config.toml
n_layer = 16
d_model = 160
n_experts = 128
experts_per_token = 8
d_expert = 32
d_shared_expert = 0
activation = "swiglu"
moe_layers = [2, 3, 4, 5, 6, 7, 8, 9, 10, 11, 12, 13, 14, 15]
router_score = "sigmoid"
normalize_top_k = true
routed_scale = 1.0
balance_loss = 0.000289
balance_bias = true
init_std_router = 0.00743
lr_router = 0.00081
n_head = 5
n_kv_head = 5
head_dim = 32
vocab_size = 16384
norm = "rmsnorm"
norm_place = "pre"
norm_eps = 1e-05
positions = "rope"
rope_base = 10000.0
rope_fraction = 1.0
qk_norm = false
attn_scale = 0.177
tie_embeddings = true
parallel_block = false
init = "normal"
init_std_qkv = 0.0576
init_std_o = 0.0102
init_std_up = 0.0576
init_std_down = 0.00609
optimizer = "soap_variant"
lr = 0.00584
beta1 = 0.95
beta2 = 0.98
weight_decay = 0.023
lr_head = 0.00689
grad_clip = 0.5
warmup_steps = 200
schedule = "wsd"
decay_fraction = 0.925
decay_shape = "linear"
final_lr_fraction = 0.1
batch_tokens = 65536
seq_len = 512
doc_mask = false
train_tokens = 306200000
steps = 4673
dataset = "wikipedia_en"
Below are experts of layer 2 (counted from 0) of a mixture-of-experts language model. Rows are named router (the router's row for the expert), gate (a neuron's input weights, with its number), up (a neuron's input weights, with its number), down (a neuron's output weights, with its number) and show model dimensions 0-159. Each number is 50 + 15 x the weight over its row's rms, rounded and kept within 0 to 99.
After each expert's rows: a language model's description of what the expert responds to. This comes from a sample of Wikipedia text that the model never trained on.

# expert 20
router:49 51 41 42 66 70 56 49 47 44 60 69 47 37 66 63 60 64 59 31 61 42 33 44 36 61 36 46 43 45 25 48 64 45 45 48 34 45 39 53 25 19 49 62 48 74 62 73 32 36 61 56 60 45 38 51 47 01 75 41 34 54 45 46 25 36 33 77 41 52 63 44 34 43 52 28 70 36 44 40 65 38 42 35 33 55 49 58 44 64 56 43 78 75 59 23 45 26 52 73 65 70 57 58 00 41 40 60 50 74 57 54 84 64 76 54 36 44 61 32 53 49 48 61 60 41 66 36 37 53 45 24 67 57 33 36 37 49 39 62 41 76 26 58 48 46 46 65 51 51 49 59 88 26 24 60 44 29 66 45
gate1:50 52 40 27 34 78 38 39 39 65 49 51 36 23 43 78 61 45 72 43 62 50 49 35 42 54 52 68 44 73 36 46 48 53 79 41 69 43 65 84 24 10 66 49 40 64 48 37 59 59 59 05 50 85 63 69 61 60 21 63 48 38 39 40 55 38 34 71 59 34 31 48 49 45 62 38 37 36 55 71 77 66 64 48 59 50 26 36 67 73 53 57 68 52 90 58 39 48 13 39 52 53 54 25 50 46 53 54 57 64 60 43 63 70 62 75 49 64 53 45 44 61 38 69 65 59 37 70 40 45 29 60 27 35 46 61 57 40 64 63 50 61 59 51 62 40 33 72 59 65 59 44 66 35 41 45 62 42 44 68
up1:80 59 73 54 62 25 70 66 75 20 51 49 60 64 41 36 36 50 17 59 46 46 41 74 68 59 50 17 59 42 60 37 50 44 27 61 44 52 42 20 55 64 35 44 63 31 63 45 43 54 49 92 64 28 49 30 37 49 83 08 58 62 60 48 43 75 38 37 38 57 66 60 62 57 33 54 50 63 46 37 36 43 34 50 59 55 80 65 45 49 51 43 21 59 17 45 60 45 68 57 38 62 53 63 40 55 70 41 40 54 26 63 38 35 32 28 70 43 29 59 50 33 52 46 41 63 65 31 44 40 56 45 72 76 46 54 54 59 21 46 62 30 36 48 43 38 70 38 32 37 56 30 53 74 55 51 35 47 38 47
down1:44 46 35 32 74 54 36 41 65 16 41 55 33 47 45 73 75 24 49 49 68 54 38 32 24 39 34 42 41 50 52 37 44 39 45 39 61 45 55 72 59 44 75 40 62 51 27 51 56 45 64 18 52 43 33 49 44 47 40 70 86 55 44 70 40 49 66 85 78 44 59 51 46 79 51 45 36 59 49 35 64 63 59 41 56 39 46 22 57 40 73 15 50 22 47 50 62 75 69 46 38 70 37 42 63 45 38 34 48 92 72 43 65 59 31 27 42 47 67 52 48 58 22 41 13 43 57 31 63 51 60 66 39 22 40 47 54 32 53 38 58 52 55 55 43 69 37 66 55 78 67 62 60 36 63 52 51 47 57 27
Description: Periods and number pieces. Periods after initials and abbreviations (Gr., S.p.A.), year pieces like 201 or 199, and digits in dates, coordinates and scores.

# expert 44
router:35 37 55 30 51 86 48 25 35 53 37 42 46 59 17 50 37 25 38 68 52 37 35 45 17 56 36 41 61 48 12 71 76 51 26 48 56 62 58 13 47 58 66 67 66 59 54 39 28 58 57 36 51 61 45 37 66 60 61 72 18 65 40 36 34 46 54 56 77 57 37 33 31 14 47 18 49 75 46 47 62 35 42 52 43 61 55 25 61 33 55 32 65 53 41 57 67 44 40 49 61 79 44 53 48 33 32 40 66 45 81 60 49 65 79 44 43 53 50 33 73 54 55 40 46 53 61 47 34 32 49 60 48 36 50 38 52 40 38 67 72 31 64 43 36 51 47 59 22 34 31 35 46 35 59 74 57 41 71 50
gate0:34 60 46 68 44 62 38 66 45 57 44 71 63 28 49 60 13 46 39 34 28 58 55 51 30 35 47 40 60 50 46 41 21 42 23 51 41 42 71 70 30 55 55 53 44 65 55 93 44 27 65 32 27 47 55 46 31 31 50 23 61 63 33 55 59 43 53 56 43 35 35 65 66 39 65 53 59 57 53 49 31 35 48 45 58 53 41 64 30 59 60 53 42 45 55 31 64 42 58 68 33 41 58 37 62 58 42 63 38 49 51 59 55 58 73 61 63 47 47 66 52 40 70 50 61 42 77 37 34 47 63 42 31 50 33 93 57 52 54 00 60 42 65 30 51 86 60 65 44 58 60 49 85 66 93 55 18 54 72 50
up0:22 77 53 40 47 83 51 21 39 42 33 29 33 29 43 33 41 79 36 59 58 74 72 43 40 24 60 57 43 44 58 64 31 44 35 75 70 35 54 33 54 61 58 65 52 33 51 48 54 33 44 50 44 68 16 33 56 64 53 48 43 35 54 82 48 21 67 62 72 67 69 64 46 57 43 40 66 58 74 79 25 83 43 66 58 30 60 64 50 30 56 56 41 64 51 46 44 45 27 44 35 34 74 44 63 63 47 79 56 50 68 60 35 65 56 67 39 56 52 47 62 83 48 42 45 53 36 70 32 47 70 43 22 50 32 42 36 32 45 52 33 52 32 42 65 39 71 29 47 67 37 71 57 36 51 51 62 49 48 47
down0:44 42 50 55 54 33 76 76 71 54 44 30 18 58 46 60 22 22 48 41 43 30 20 47 53 58 48 37 36 55 41 53 56 28 70 48 52 22 45 33 13 33 64 40 59 67 60 67 52 53 48 55 62 52 23 77 57 63 76 42 30 46 58 63 36 37 40 66 51 71 26 71 54 72 51 68 54 60 66 55 56 82 41 44 48 70 50 24 72 53 69 42 43 59 51 40 23 62 21 54 33 42 32 18 58 46 33 44 52 40 36 49 46 56 41 41 56 66 61 59 35 39 55 55 59 68 75 35 64 46 63 20 36 52 63 58 57 41 60 27 62 61 33 47 44 24 78 36 37 54 55 59 78 29 28 67 54 67 58 37
Description: Slashes and word fragments. Slashes joining table header words (Catches/stumpings, Time/Retired), citation-needed markup, and mid-word pieces of unusual names and technical terms.

# expert 45
router:24 45 50 34 54 64 47 43 42 50 35 59 49 36 59 45 46 75 27 55 56 32 47 34 35 32 61 36 83 78 34 35 61 35 16 55 26 58 50 44 43 56 45 69 54 68 66 76 11 55 51 45 51 76 43 60 68 11 65 43 53 82 75 54 46 48 55 67 70 56 48 66 52 52 47 50 42 20 40 62 52 43 34 52 40 43 59 48 39 57 52 42 62 47 71 46 75 48 27 51 75 46 77 47 33 60 55 50 30 66 61 75 53 66 91 60 59 51 55 24 72 28 75 42 41 51 63 40 33 54 35 62 71 48 33 46 42 47 37 49 66 43 43 42 63 64 56 61 18 30 44 45 64 58 51 75 24 38 46 36
gate1:46 62 70 27 77 46 46 53 41 68 34 51 35 50 44 64 64 48 33 49 59 62 28 43 64 70 67 49 38 67 43 48 62 43 54 69 44 58 59 36 55 79 61 56 57 57 61 62 13 48 72 78 61 64 68 66 72 62 76 32 88 67 61 67 39 52 46 62 59 42 21 65 53 68 57 49 99 56 38 61 51 18 66 58 59 24 59 60 53 51 46 52 48 64 66 52 60 55 22 39 64 46 61 58 50 67 43 46 43 76 52 74 50 53 53 28 54 33 38 12 27 39 62 36 62 50 42 52 22 27 55 65 38 42 57 55 46 60 34 51 92 58 29 46 43 67 40 57 47 40 62 20 55 53 49 58 37 34 56 44
up1:30 43 54 41 75 20 44 77 51 60 30 41 52 50 48 64 84 55 27 55 61 50 39 56 61 66 61 44 50 37 82 36 61 50 28 63 34 48 47 39 68 63 75 49 60 61 69 74 31 17 66 90 49 37 72 52 71 56 58 43 59 74 67 75 33 48 69 81 56 42 28 48 40 55 41 60 67 39 38 77 43 34 53 23 51 46 48 61 44 57 51 61 51 69 41 58 36 22 24 30 52 40 52 48 55 60 39 61 51 73 59 61 47 62 42 25 55 39 46 31 31 52 56 58 55 59 52 38 36 42 37 53 49 38 53 55 40 70 50 37 61 48 55 23 37 58 37 55 48 44 62 41 99 72 53 74 62 23 57 33
down1:60 49 67 28 61 34 32 71 44 92 42 53 61 53 60 31 50 40 47 43 30 44 07 54 38 69 38 54 14 59 49 40 16 41 40 36 61 43 58 44 56 62 62 39 55 66 47 53 31 68 60 57 32 58 36 64 38 61 62 43 71 67 66 60 40 53 54 43 60 50 25 71 52 64 28 58 70 41 71 80 60 30 63 49 44 44 55 46 48 42 73 77 33 57 67 68 44 49 32 44 49 50 61 50 71 48 47 35 55 65 37 30 60 57 40 39 71 64 23 39 39 62 59 42 40 47 62 50 67 30 54 30 71 44 58 50 31 68 56 23 64 60 57 68 46 76 40 33 52 34 74 33 84 46 69 93 39 47 42 68
Description: Year and ISBN prefixes. Leading digit groups of years and numbers, such as 200, 201, 199 and ISBN 978, plus www and other number-like prefixes.

# expert 10
router:29 66 51 58 48 80 64 35 49 31 34 39 46 62 84 59 34 58 40 49 38 20 60 43 52 55 42 38 77 72 58 36 51 40 55 68 55 35 69 52 43 55 49 44 57 47 41 62 16 67 70 32 45 52 37 56 36 24 61 68 51 61 30 43 67 46 32 48 62 56 42 66 46 34 45 48 51 43 49 39 59 52 39 39 22 44 45 63 50 26 58 46 49 70 55 78 54 41 19 44 68 57 82 55 39 44 13 35 27 45 77 28 61 59 72 65 68 42 69 64 90 39 39 34 47 37 88 35 40 67 50 25 51 59 26 34 39 66 47 68 79 55 37 50 80 50 40 41 63 38 54 49 67 48 66 60 40 44 45 39
gate1:72 71 49 88 43 09 55 44 49 45 30 72 47 35 73 49 32 58 66 66 63 50 50 62 78 58 66 42 53 44 67 57 20 66 76 45 43 49 76 54 42 24 79 34 59 64 61 55 70 51 40 38 72 65 48 28 62 54 51 56 62 44 51 42 71 56 51 60 62 23 40 70 65 49 32 47 47 47 51 60 65 22 41 40 51 63 34 64 54 66 58 40 43 45 34 53 43 75 60 64 72 32 33 50 38 59 35 67 74 47 56 37 41 49 84 57 57 63 69 28 41 38 57 66 48 42 41 61 39 63 78 46 34 37 38 08 10 40 37 41 34 59 33 51 38 43 52 69 78 41 54 43 53 44 27 58 55 51 45 60
up1:65 78 40 65 42 16 54 46 61 50 42 61 55 23 74 65 36 50 44 51 43 47 86 51 69 42 62 43 63 41 99 40 41 55 55 37 42 42 60 60 42 38 81 57 81 64 41 52 59 74 53 23 73 60 48 41 52 53 43 07 65 38 39 38 70 31 27 49 60 24 34 55 47 57 43 47 33 67 50 49 41 38 30 59 30 51 40 57 38 51 78 46 51 47 34 48 34 60 59 63 68 61 30 26 46 59 36 91 50 46 50 47 45 32 43 77 52 43 63 40 42 31 67 48 42 55 41 44 56 59 50 41 28 68 48 45 17 43 49 60 63 69 34 48 25 53 80 64 71 41 55 59 48 35 52 57 49 64 36 80
down1:41 55 53 59 44 44 65 51 38 64 59 52 51 36 60 29 62 45 33 43 34 36 65 57 41 68 88 45 31 65 74 76 55 65 64 58 48 59 69 51 43 71 68 71 48 48 64 49 46 68 56 57 30 40 68 60 65 71 44 35 33 61 59 50 23 64 59 43 52 33 43 43 47 69 45 30 15 38 45 53 35 57 36 31 52 46 75 63 46 48 43 51 59 65 29 43 91 26 68 64 53 39 41 41 38 71 26 65 71 67 29 25 43 20 40 68 56 18 75 61 61 41 67 37 46 60 59 46 42 51 49 60 59 17 51 51 44 58 83 45 27 33 56 54 38 41 63 33 67 59 64 33 26 60 92 56 48 50 47 71
Description: Number pieces. Digit chunks in years, dates, scores and table figures, such as 200 in 2009, 199 in 1990, decimals; also spelled-out six.

# expert 8
router:33 72 61 34 36 73 58 42 35 40 31 59 36 54 34 37 25 50 36 64 26 22 35 51 23 51 56 32 36 46 18 42 62 48 53 47 65 68 53 33 52 56 58 60 50 56 61 48 27 52 33 40 31 77 57 49 45 15 66 73 44 74 44 53 25 66 15 55 51 35 20 39 35 49 46 37 34 58 42 46 67 52 51 33 40 63 53 05 89 44 50 55 76 37 68 53 66 38 49 57 82 46 34 49 34 52 67 55 39 47 33 44 50 45 78 42 62 55 37 56 60 69 78 46 51 50 63 39 55 71 41 55 23 47 49 43 37 52 63 39 91 55 51 39 49 66 61 47 34 44 61 71 34 43 32 52 55 39 57 35
gate0:39 79 66 74 54 39 50 72 35 59 59 42 42 61 51 53 24 72 49 50 60 47 33 55 29 43 35 31 59 45 52 40 53 26 39 29 72 46 84 65 48 45 54 37 37 60 61 44 62 46 59 63 73 68 34 46 30 69 45 46 82 57 42 57 57 14 77 38 46 26 24 56 66 63 70 25 57 61 80 51 45 45 45 69 23 50 61 70 76 35 56 69 42 59 50 31 43 22 66 54 63 63 47 50 48 84 53 39 55 34 31 40 44 73 70 25 49 41 44 71 27 66 45 50 41 33 45 81 47 75 33 47 26 54 46 41 58 34 57 33 38 49 54 30 60 70 50 41 34 59 70 49 48 70 56 43 37 57 75 48
up0:47 62 60 65 64 52 54 46 55 79 76 32 61 42 57 46 28 59 47 39 58 47 54 60 32 27 57 64 85 41 54 53 33 51 55 64 51 53 50 52 41 40 52 42 29 43 59 42 39 45 68 54 40 56 51 59 28 42 26 47 60 39 48 57 49 46 71 42 53 27 51 73 36 12 25 31 32 59 68 58 73 56 52 83 49 49 70 62 31 11 70 43 19 59 48 20 38 30 68 66 47 57 58 44 49 73 54 75 54 29 41 56 65 33 59 82 53 63 37 56 37 56 51 55 58 30 61 62 43 42 54 82 52 35 27 65 60 54 63 48 35 51 77 30 70 43 35 80 21 73 57 37 30 55 65 33 48 76 61 61
down0:39 20 65 54 57 67 16 78 30 50 65 71 63 65 38 49 24 53 54 50 38 66 43 39 78 55 27 51 67 41 52 56 75 82 39 42 74 33 32 68 41 62 46 23 35 43 55 51 58 68 46 52 68 53 43 60 31 55 50 79 62 62 51 44 32 70 43 30 48 44 53 50 48 36 44 28 68 48 40 58 61 75 50 70 34 48 45 72 45 37 39 49 33 37 74 41 61 30 66 36 49 62 29 82 53 51 53 46 73 22 57 55 59 44 48 38 46 67 19 64 29 38 22 28 18 67 49 62 52 32 67 53 67 56 60 45 47 23 57 76 40 61 37 72 81 44 31 45 43 54 71 39 63 57 56 61 49 43 46 37
Description: Word-start pieces after spaces. Opening token of a word or bracket after a space, especially the prefix un- in quotes (unity, untrue), plus sub-, inc-, quotes and spaced numbers.